python train.py --num_hidden_layers=11 --hidden_size=160 --n_experts=256 --experts_per_token=8 --d_expert=32 --d_shared_expert=0 --hidden_act="swiglu" --moe_layers=[1, 2, 3, 4, 5, 6, 7, 8, 9, 10] --router_score="softmax" --normalize_top_k=true --routed_scale=2.5 --balance_loss=0.00433 --balance_bias=false --init_std_router=0.0185 --lr_router=0.00125 --vocab_size=4096 --norm="layernorm" --norm_eps=1e-06 --tie_word_embeddings=true --optimizer="soap_variant" --learning_rate=0.0036 --beta1=0.95 --beta2=0.95 --max_grad_norm=1.0 --batch_tokens=[32768, 65536, 131072, 262144] --max_seq_len=768 --train_tokens=555900000 --max_steps=5284 --dataset="wikipedia_en"
Below are experts of layer 2 (counted from 0) of a mixture-of-experts language model. Rows are named gate (a neuron's input weights, with its number), up (a neuron's input weights, with its number) and show model dimensions 0-159. Each number is 50 + 12 x the weight over its row's rms, rounded and kept within 0 to 99.
Before each expert's rows: a language model's description of what the expert responds to. This comes from a sample of Wikipedia text that the model never trained on.

# expert 24
Description: First capital letter or piece opening a sentence or paragraph, often a surname or pronoun, such as M in Mphande, He, Meanwhile.
gate1:50 63 45 34 61 54 61 40 59 48 45 58 74 54 58 47 64 61 44 54 36 51 56 42 45 49 42 36 34 38 46 69 58 59 48 42 56 62 59 37 61 39 53 60 36 62 42 44 23 52 59 56 59 51 53 55 77 39 67 54 65 55 62 44 69 34 38 42 71 59 37 69 37 34 30 62 75 50 57 42 47 55 66 50 69 43 44 44 41 50 64 61 46 44 34 42 48 49 64 67 21 51 42 49 69 54 50 37 81 65 40 39 62 82 42 29 59 28 53 28 58 50 46 57 44 58 39 51 52 35 32 51 71 57 62 61 48 30 55 38 45 52 72 59 29 43 52 57 52 62 59 48 55 43 34 40 69 57 39 51
up1:57 59 43 49 41 61 61 66 46 50 42 50 67 58 62 58 52 63 49 44 48 53 51 48 44 57 55 35 57 30 45 54 63 27 59 40 35 37 44 44 48 37 43 47 31 54 62 44 45 54 48 77 48 64 51 58 59 46 57 64 44 52 67 16 44 39 49 42 53 67 51 45 29 49 34 58 64 56 42 42 55 61 40 48 51 41 51 53 49 22 43 75 70 48 44 63 57 48 50 52 47 64 42 55 60 38 52 33 68 26 26 52 47 78 28 35 58 45 44 19 68 50 26 49 57 50 46 47 38 61 74 43 50 68 47 57 37 54 41 32 66 38 69 54 36 25 52 55 31 59 60 32 76 57 39 48 48 66 44 48

# expert 54
Description: Start of a name or word following a comma or "and" in lists of people or places, such as Shetty, Jamaica, and.
gate0:48 54 73 64 45 50 44 70 74 50 44 48 60 63 32 62 36 59 56 28 32 72 61 41 53 55 27 24 44 42 61 55 51 56 51 25 48 36 59 28 62 41 32 42 51 52 70 59 76 55 54 40 36 52 49 53 55 52 28 37 52 43 45 50 66 44 53 63 49 41 63 52 51 45 47 61 79 35 49 47 42 42 48 70 40 64 57 49 57 47 69 45 59 19 51 37 27 50 72 54 52 46 61 29 39 55 43 29 32 49 53 54 76 57 39 56 47 56 49 39 66 49 58 49 52 47 46 56 52 58 48 60 67 43 45 30 54 46 57 53 33 38 46 62 36 43 44 43 48 46 49 67 38 68 78 38 57 50 66 34
up0:34 61 68 76 51 62 43 49 51 42 35 58 49 38 50 42 51 47 32 45 75 49 66 41 48 59 57 51 62 61 43 53 36 53 53 65 55 70 67 44 38 64 64 57 59 59 44 69 42 55 56 53 57 56 51 39 35 46 31 68 60 36 45 49 52 56 44 28 51 41 53 49 57 48 26 39 32 45 40 52 55 50 46 80 56 48 50 71 46 66 72 76 40 47 55 45 30 61 55 37 42 37 45 49 59 30 56 33 60 56 46 47 66 28 51 60 41 53 76 30 46 49 44 61 48 53 50 21 39 42 40 61 40 54 34 41 52 20 48 58 56 37 54 51 70 81 57 40 45 47 36 47 54 48 32 61 59 27 48 29

# expert 43
Description: Blank spaces, pipes and mid-name pieces in page titles after = and in tables, such as Berz-er-ker, Fueg-u-ino, plus symbols like backslash and ×.
gate0:69 68 49 54 51 61 47 36 41 71 44 60 63 47 66 35 55 42 40 48 56 37 42 49 50 44 43 48 61 59 68 41 69 55 48 28 41 47 48 59 43 53 28 53 45 54 89 53 67 40 33 61 45 57 29 73 56 49 49 42 32 41 74 69 58 34 45 49 73 40 55 48 35 48 23 56 58 47 56 60 63 45 57 44 68 57 54 46 20 49 63 54 60 53 31 60 60 33 55 69 49 37 59 49 52 24 49 42 44 62 39 49 66 50 53 41 53 39 66 45 61 65 50 63 34 70 56 43 48 54 56 53 58 09 43 48 69 49 42 48 55 44 63 50 51 33 70 34 55 40 58 53 34 40 57 57 53 45 37 56
up0:69 44 43 27 42 39 44 61 53 56 42 69 39 22 51 50 18 55 37 46 37 57 56 63 37 37 64 46 53 40 39 43 73 41 69 44 06 50 45 54 49 62 49 49 57 45 58 48 51 55 44 56 37 59 44 56 51 65 68 32 50 40 48 49 60 51 46 59 47 35 61 37 45 63 68 56 60 63 36 60 37 45 51 53 40 62 36 49 44 53 78 65 66 27 28 39 72 30 44 53 44 39 51 33 66 56 36 52 48 47 46 52 50 68 65 46 56 45 57 35 70 52 55 59 56 51 39 42 34 57 64 69 59 56 64 70 47 49 69 42 45 63 55 73 57 61 54 48 48 58 48 40 57 65 79 48 35 52 45 34

# expert 12
Description: Second word piece right after a capital initial in proper names, such as av in Bavaria and David, or C in PC.
gate2:54 38 49 57 48 42 54 57 67 56 48 51 42 52 37 44 61 49 41 37 70 50 55 48 61 63 52 35 59 40 34 57 46 72 39 60 38 37 31 44 72 45 42 47 45 64 45 67 71 37 46 87 60 46 51 56 36 47 48 45 57 53 61 57 64 15 63 49 50 42 72 60 36 53 57 56 55 46 46 42 40 36 50 52 59 50 58 45 42 53 51 53 38 47 17 56 60 50 70 49 21 49 74 60 52 48 35 38 57 58 63 35 46 54 36 59 63 54 64 53 73 71 43 58 60 46 29 41 24 49 54 56 40 34 37 55 70 34 36 50 65 31 50 51 43 68 60 34 34 68 42 62 42 53 63 64 46 35 56 36
up2:66 59 53 66 46 57 57 52 37 37 42 47 46 41 52 47 36 47 40 64 45 53 40 45 64 45 60 71 43 63 44 53 45 32 59 44 62 56 57 41 35 35 62 48 42 44 44 48 48 72 29 38 38 43 50 44 48 50 32 57 38 45 52 48 48 65 38 33 25 44 30 37 50 33 46 58 46 66 58 45 57 70 26 36 18 66 58 54 47 39 58 41 43 53 64 42 58 54 52 44 63 33 31 39 52 51 58 73 54 51 29 51 51 64 68 50 32 42 44 47 42 56 44 63 34 55 65 69 82 57 52 38 64 57 59 51 44 66 66 52 44 83 49 58 58 53 41 81 55 48 37 22 58 31 51 43 56 73 35 65

# expert 19
Description: Periods, often followed by paragraph breaks or quotes, that close sentences in prose, as in died in 2015. or King of Norway.
gate2:56 64 51 62 37 46 41 34 45 47 52 34 47 46 62 55 55 26 51 67 42 55 32 51 44 41 58 58 41 52 56 38 47 39 38 57 52 42 49 29 56 71 69 66 59 63 24 60 56 38 45 66 49 40 60 35 47 35 46 53 77 43 47 80 38 45 51 57 38 54 63 39 53 53 61 45 42 52 72 26 48 41 68 45 42 48 53 63 46 59 64 34 52 52 63 35 41 59 55 58 52 48 37 29 69 65 46 30 66 49 39 61 33 38 34 66 50 47 46 27 65 50 43 15 60 35 57 62 41 62 83 47 65 56 39 47 39 42 45 52 70 70 65 42 51 48 25 63 48 42 61 48 30 43 53 56 52 56 37 51
up2:42 51 59 70 51 53 63 55 80 42 50 59 67 33 59 64 48 50 28 30 41 61 60 35 55 33 34 60 56 41 47 39 60 57 59 46 56 52 64 60 68 65 33 43 36 37 47 35 67 74 51 33 54 43 38 49 64 49 58 39 34 49 47 43 56 33 64 53 47 77 40 45 67 56 57 58 54 66 41 53 33 37 63 50 43 67 55 58 49 63 40 80 57 39 51 50 51 42 51 49 53 29 46 55 42 50 45 57 36 28 66 59 42 65 54 35 73 37 55 48 52 54 42 64 30 57 33 14 34 52 53 27 54 67 56 37 51 72 52 40 69 36 50 40 40 63 40 35 48 48 47 58 48 67 59 49 30 37 41 47

# expert 29
Description: Final pieces finishing a word after its start (Gre-ater, Te-levision, Archae-ology, Gard-ens), plus zeros in numbers and table pipes.
gate1:41 50 44 54 56 58 43 51 63 62 59 47 69 56 62 53 38 56 50 47 63 54 46 60 33 52 71 56 53 55 31 54 60 40 49 43 34 49 57 40 54 42 41 42 40 33 45 57 49 55 35 34 50 58 54 52 44 43 73 47 61 64 53 67 57 30 55 46 51 58 46 34 36 49 37 57 48 40 46 59 83 23 51 68 63 57 53 53 45 53 49 75 53 53 43 44 45 27 39 39 37 29 47 45 46 37 65 57 49 61 56 38 45 46 61 53 47 44 58 51 78 60 51 67 41 60 57 07 60 58 20 75 60 33 42 41 57 31 72 38 42 29 66 52 47 42 56 44 56 24 62 62 52 65 63 62 64 26 43 42
up1:78 52 37 61 35 68 40 39 89 51 46 24 58 43 60 65 43 37 56 72 46 71 51 61 52 38 52 52 64 62 43 32 41 53 55 40 50 35 65 29 37 48 42 41 51 47 50 59 55 41 29 33 51 47 53 66 40 32 68 52 52 52 57 68 48 39 32 47 52 48 47 32 39 55 33 28 50 45 53 49 74 27 67 64 45 63 46 28 33 63 41 69 68 70 25 38 54 41 47 36 54 56 55 49 41 48 69 49 47 43 72 38 56 45 47 47 40 40 56 29 63 60 52 59 53 47 53 27 50 53 38 75 55 50 56 54 59 51 49 37 27 52 57 53 46 64 64 57 53 34 61 49 62 44 61 60 48 55 55 58

# expert 63
Description: Capitalized words and pieces inside award, championship and institution names, such as World T-able Tennis, Academy of Sc-iences, Cup.
gate3:76 43 51 51 53 53 63 62 70 52 58 52 43 48 59 71 73 46 66 63 38 69 51 51 38 53 53 30 50 50 33 36 57 39 43 33 14 45 60 62 57 39 53 49 55 63 40 41 76 60 52 44 49 44 53 59 41 54 43 57 48 39 61 73 32 51 25 34 75 46 62 65 43 70 44 37 36 47 68 46 51 47 42 61 56 56 44 56 38 62 33 43 52 62 59 50 61 34 60 46 40 31 41 43 79 54 48 53 42 39 69 40 40 54 56 56 45 31 46 47 57 50 33 55 55 41 47 43 64 52 52 62 53 57 33 23 34 39 44 51 63 59 66 31 74 55 24 42 39 41 59 53 57 32 59 37 56 43 32 63
up3:78 63 35 59 34 44 33 44 64 31 44 56 53 63 39 52 47 48 50 37 62 50 64 53 42 18 43 42 39 65 31 67 62 56 67 52 50 53 63 50 44 53 47 64 39 67 56 42 37 49 57 42 56 57 54 28 33 56 37 45 41 24 68 40 40 53 44 58 43 52 50 51 56 68 59 59 54 43 42 33 52 32 44 62 58 65 51 64 29 55 73 41 35 71 58 52 40 36 75 72 38 55 53 60 66 52 53 50 39 44 38 54 64 49 40 62 67 51 52 46 60 62 51 51 44 44 62 19 30 53 62 64 35 45 53 34 43 54 23 70 51 42 51 50 54 55 64 41 47 60 51 59 56 33 54 75 70 48 54 24

# expert 35
Description: Articles and possessive determiners starting a noun phrase, mostly "the", also a, an, this, its, his, often after of or in.
gate3:49 43 63 45 52 54 56 45 65 32 50 54 66 53 39 67 38 71 59 47 32 48 43 47 55 43 19 65 73 44 52 35 54 51 58 61 54 60 57 62 61 60 19 49 25 44 48 54 48 47 35 49 65 51 57 51 61 46 36 51 56 28 60 46 75 44 77 38 44 63 46 50 50 47 65 66 54 50 30 35 49 57 72 54 46 47 74 47 29 67 51 45 33 43 64 43 45 71 46 45 55 47 56 28 57 55 54 57 46 32 63 40 48 37 36 52 48 68 32 66 65 48 50 51 58 24 33 37 27 42 64 65 61 61 32 37 56 45 41 41 59 57 46 70 62 52 40 52 56 60 74 42 59 37 35 51 68 52 47 66
up3:59 57 45 37 64 47 49 42 57 48 54 48 69 59 37 55 50 29 37 70 44 74 55 34 38 72 49 24 47 20 49 45 32 66 54 50 41 62 61 46 52 44 76 52 54 40 58 62 42 36 64 46 45 24 47 50 39 56 62 64 59 58 39 65 56 49 41 56 82 25 50 74 68 61 44 49 50 61 72 49 55 58 37 37 45 51 38 62 62 48 62 55 47 37 52 48 49 43 42 56 47 53 30 32 56 20 58 56 44 63 37 43 50 48 50 42 43 33 40 22 32 57 38 29 50 52 51 58 62 51 61 61 61 51 77 31 46 44 58 63 43 37 48 67 54 53 61 64 40 39 57 72 47 51 59 34 40 45 48 50

# expert 5
Description: Periods, closing parentheses and quotes ending sentences or clauses (".", ")." , "."), plus semicolons and dashes, often before The or He.
gate2:61 69 55 54 60 31 43 46 43 39 49 37 49 46 57 60 57 57 43 47 52 29 66 60 34 48 49 60 30 55 46 31 31 46 20 19 57 49 46 39 40 52 52 47 46 33 36 52 68 57 68 47 66 67 40 58 28 77 54 64 46 76 51 50 49 38 60 37 77 37 44 46 44 40 22 49 53 49 79 60 53 61 47 69 50 38 51 61 47 62 50 29 64 46 39 27 42 69 58 61 60 56 57 45 61 65 47 61 55 46 45 38 65 38 45 54 48 47 40 52 52 59 70 55 34 59 51 56 57 48 28 42 58 56 58 56 45 46 49 33 69 50 55 47 55 81 32 64 37 35 65 49 67 38 62 51 45 41 45 41
up2:50 30 50 46 47 55 81 54 44 81 67 50 40 43 53 59 61 45 50 65 40 36 63 48 43 48 28 61 52 39 46 66 40 41 64 79 36 57 44 67 55 44 68 45 47 49 41 66 70 42 64 40 52 30 25 29 63 53 59 38 61 47 61 35 75 56 63 37 52 41 28 42 54 61 48 41 30 54 44 51 50 39 49 64 39 46 50 44 36 51 60 38 24 58 42 47 54 54 37 43 64 52 43 31 43 32 41 66 55 51 60 52 54 73 59 73 53 69 33 53 40 39 32 71 79 46 44 48 47 32 45 70 52 35 51 53 55 29 54 43 51 49 55 61 53 57 52 69 58 40 44 35 64 44 45 47 42 65 44 58

# expert 4
Description: Articles and determiners opening a noun phrase, mostly the, also a, an, this, its, his, their, plus section-heading == markers.
gate1:60 26 65 52 52 42 46 42 60 46 38 46 43 52 38 43 44 50 35 58 60 86 61 56 60 42 60 45 72 42 66 54 55 66 26 48 32 44 46 63 47 46 58 37 34 51 50 68 53 36 37 34 63 41 39 67 44 45 84 40 59 47 56 40 61 47 42 47 42 35 57 64 40 51 39 48 41 74 57 44 50 56 26 55 52 45 59 58 62 58 49 46 49 36 45 63 66 66 42 46 74 57 37 56 62 29 56 44 55 24 46 59 64 52 47 38 55 38 45 67 25 42 63 63 49 50 49 42 49 58 49 61 66 72 40 54 13 34 45 41 44 51 50 67 50 46 22 64 44 58 21 57 58 62 41 48 53 40 41 57
up1:29 59 46 79 53 56 65 55 57 40 52 50 65 72 35 60 59 40 48 57 37 45 38 66 33 47 40 39 61 38 48 34 42 45 68 50 62 54 50 45 48 39 65 45 52 37 58 58 50 35 62 53 57 32 48 40 56 49 22 51 38 59 69 68 47 50 58 56 60 42 45 49 54 61 50 67 81 30 48 61 69 49 59 56 65 55 40 54 42 54 42 61 44 49 32 61 34 23 47 51 44 13 37 47 45 64 45 53 44 70 61 56 54 62 59 61 63 58 39 43 57 51 31 42 43 59 43 60 63 52 61 31 46 42 46 53 60 50 49 37 57 50 41 24 66 44 69 42 73 33 74 54 34 31 30 50 42 49 49 28

# expert 55
Description: Opening stems of common Latin-derived words after articles, such as res, exp, reg, acc, opp (opposite), separ (separate), prior (priorities).
gate0:51 50 63 49 45 58 53 66 49 58 49 61 41 53 44 51 53 70 61 57 33 27 33 57 33 50 32 32 53 64 35 55 36 38 33 48 84 54 36 27 81 69 50 48 61 52 37 64 33 49 58 44 62 44 45 64 49 65 58 54 69 55 60 47 36 53 63 67 44 54 55 42 41 33 47 26 51 54 65 45 44 58 33 56 39 44 36 62 67 60 65 42 55 56 24 53 55 50 37 50 33 42 49 56 40 42 72 53 60 30 71 38 57 54 53 52 47 59 38 57 44 40 59 50 74 32 39 61 41 38 33 31 54 44 63 54 70 51 50 61 19 49 66 33 53 67 51 43 48 28 63 45 60 47 60 55 56 34 48 43
up0:40 27 55 60 44 54 49 74 58 48 73 39 29 54 55 47 51 54 35 59 40 45 42 66 36 31 30 53 69 60 25 58 37 35 51 49 75 22 71 33 82 65 58 49 49 40 39 49 53 73 46 39 70 46 47 46 54 51 52 43 64 33 45 47 36 32 69 63 42 52 41 53 59 28 63 39 46 44 49 53 47 67 65 48 44 58 54 69 57 56 57 37 50 36 46 39 56 64 47 39 45 63 44 45 49 49 61 65 56 40 61 22 33 42 42 51 41 49 43 60 49 44 55 34 55 57 58 50 46 54 60 54 49 46 41 39 50 22 68 66 38 53 65 70 56 58 49 46 26 30 63 54 63 50 43 78 56 48 58 46

# expert 57
Description: Single initial consonants or clusters starting a split word after a determiner or adjective: p-oor, c-rowns, ch-ips, h-otel.
gate0:51 52 62 48 37 58 47 27 32 54 45 47 47 44 58 52 51 51 52 48 78 46 16 42 27 41 56 55 43 48 67 61 61 37 33 20 65 49 67 28 46 32 60 34 42 28 50 51 37 54 46 42 54 46 42 48 64 37 61 56 50 56 58 42 34 62 61 37 54 46 60 59 43 43 36 39 66 49 48 66 67 40 60 55 63 50 61 44 67 39 64 54 42 45 44 43 56 47 50 51 40 80 47 70 42 53 75 71 47 37 40 56 58 71 62 46 48 33 53 56 48 56 44 51 29 60 48 63 51 47 57 71 49 46 54 35 33 64 27 53 29 38 43 56 34 76 75 54 47 69 41 47 55 42 43 30 46 32 34 62
up0:35 14 58 43 35 64 53 44 58 49 61 56 34 49 57 53 49 42 78 42 44 48 60 56 62 42 47 47 73 58 64 57 53 44 37 59 56 40 55 63 38 39 50 49 42 45 36 57 63 46 45 35 44 61 40 68 55 33 44 32 37 37 60 65 37 63 79 55 56 42 40 70 50 56 34 42 22 42 43 58 57 61 50 54 62 41 56 39 42 56 23 65 50 48 56 57 69 37 42 29 49 34 49 46 54 57 61 53 42 32 45 49 30 61 60 73 44 53 62 60 43 74 55 67 45 62 53 54 35 63 63 50 29 33 47 64 45 54 31 43 58 46 36 48 62 38 53 37 37 59 74 67 51 58 73 48 30 48 45 73

# expert 42
Description: Word-start of proper names and months following in, of, the, such as May, March, Boston, Peter, Los.
gate2:57 51 39 44 69 59 53 49 62 46 55 48 41 38 29 52 62 45 54 41 46 57 58 62 38 53 60 31 41 56 55 47 43 45 38 55 66 44 50 43 42 37 57 32 33 72 48 62 58 67 57 65 18 63 60 54 56 52 52 49 68 41 39 71 56 49 58 41 62 58 55 63 37 13 36 58 56 76 48 53 66 60 23 38 53 35 48 70 59 51 38 49 53 53 50 40 45 57 50 34 71 41 71 38 31 47 66 58 41 28 45 40 33 32 66 56 31 59 67 48 58 70 78 42 53 40 67 62 47 39 57 55 69 48 52 52 51 53 40 49 62 28 40 58 33 62 58 72 39 58 51 41 45 65 33 43 41 38 46 46
up2:58 39 33 61 60 49 51 51 46 64 54 60 38 32 48 46 63 57 50 36 41 48 52 39 29 74 53 44 39 66 53 46 51 60 37 52 53 49 54 30 46 40 56 58 67 55 73 48 52 69 54 58 50 51 40 41 65 41 29 44 39 52 54 45 66 53 70 57 47 62 64 74 56 49 39 20 48 49 42 43 56 19 65 61 52 42 71 29 29 57 53 57 43 39 66 38 34 44 58 34 45 31 57 49 53 63 44 43 40 48 75 50 55 55 64 45 36 62 59 64 41 77 50 46 59 79 62 54 32 54 45 35 53 45 36 45 44 78 56 55 41 43 40 36 79 39 55 63 68 68 66 36 39 42 35 47 65 50 49 48

# expert 7
Description: Closing pieces of foreign or unusual proper names and words, such as -ić, -ski, -idae, -ius, Pavilion, Cyrillic letters.
gate1:36 39 46 29 40 57 50 74 41 44 27 67 46 39 38 54 36 39 65 45 60 47 21 65 38 45 59 47 60 58 44 52 45 31 39 54 60 41 60 45 49 34 33 46 51 50 39 46 52 53 58 64 56 53 57 50 45 51 50 56 47 59 54 35 65 55 41 46 52 50 45 44 39 67 64 26 47 53 45 58 45 53 47 67 50 54 55 49 16 51 64 54 56 52 48 38 42 44 56 39 57 61 39 70 67 76 59 57 67 44 69 19 41 74 41 19 39 30 35 58 58 35 42 49 41 76 51 68 28 57 70 59 34 49 48 42 51 56 42 42 41 81 58 54 53 53 65 26 53 49 30 58 65 38 55 50 60 60 56 40
up1:50 63 57 37 43 44 45 46 56 49 42 26 23 56 65 46 61 23 25 43 39 53 59 31 50 60 55 40 53 34 48 54 51 84 46 41 63 52 20 56 40 36 66 54 57 68 47 64 45 52 52 60 33 44 44 62 50 49 30 51 47 50 55 54 38 40 50 35 48 61 64 43 58 61 20 74 56 57 57 45 81 40 79 66 52 66 41 44 65 37 55 39 65 58 30 47 46 72 39 43 82 42 41 50 75 47 54 54 65 57 41 51 39 48 53 54 51 40 61 43 40 62 47 57 57 43 43 28 51 24 61 49 57 48 58 61 33 61 44 46 42 48 43 64 31 58 45 55 51 52 54 55 39 68 42 44 56 48 50 50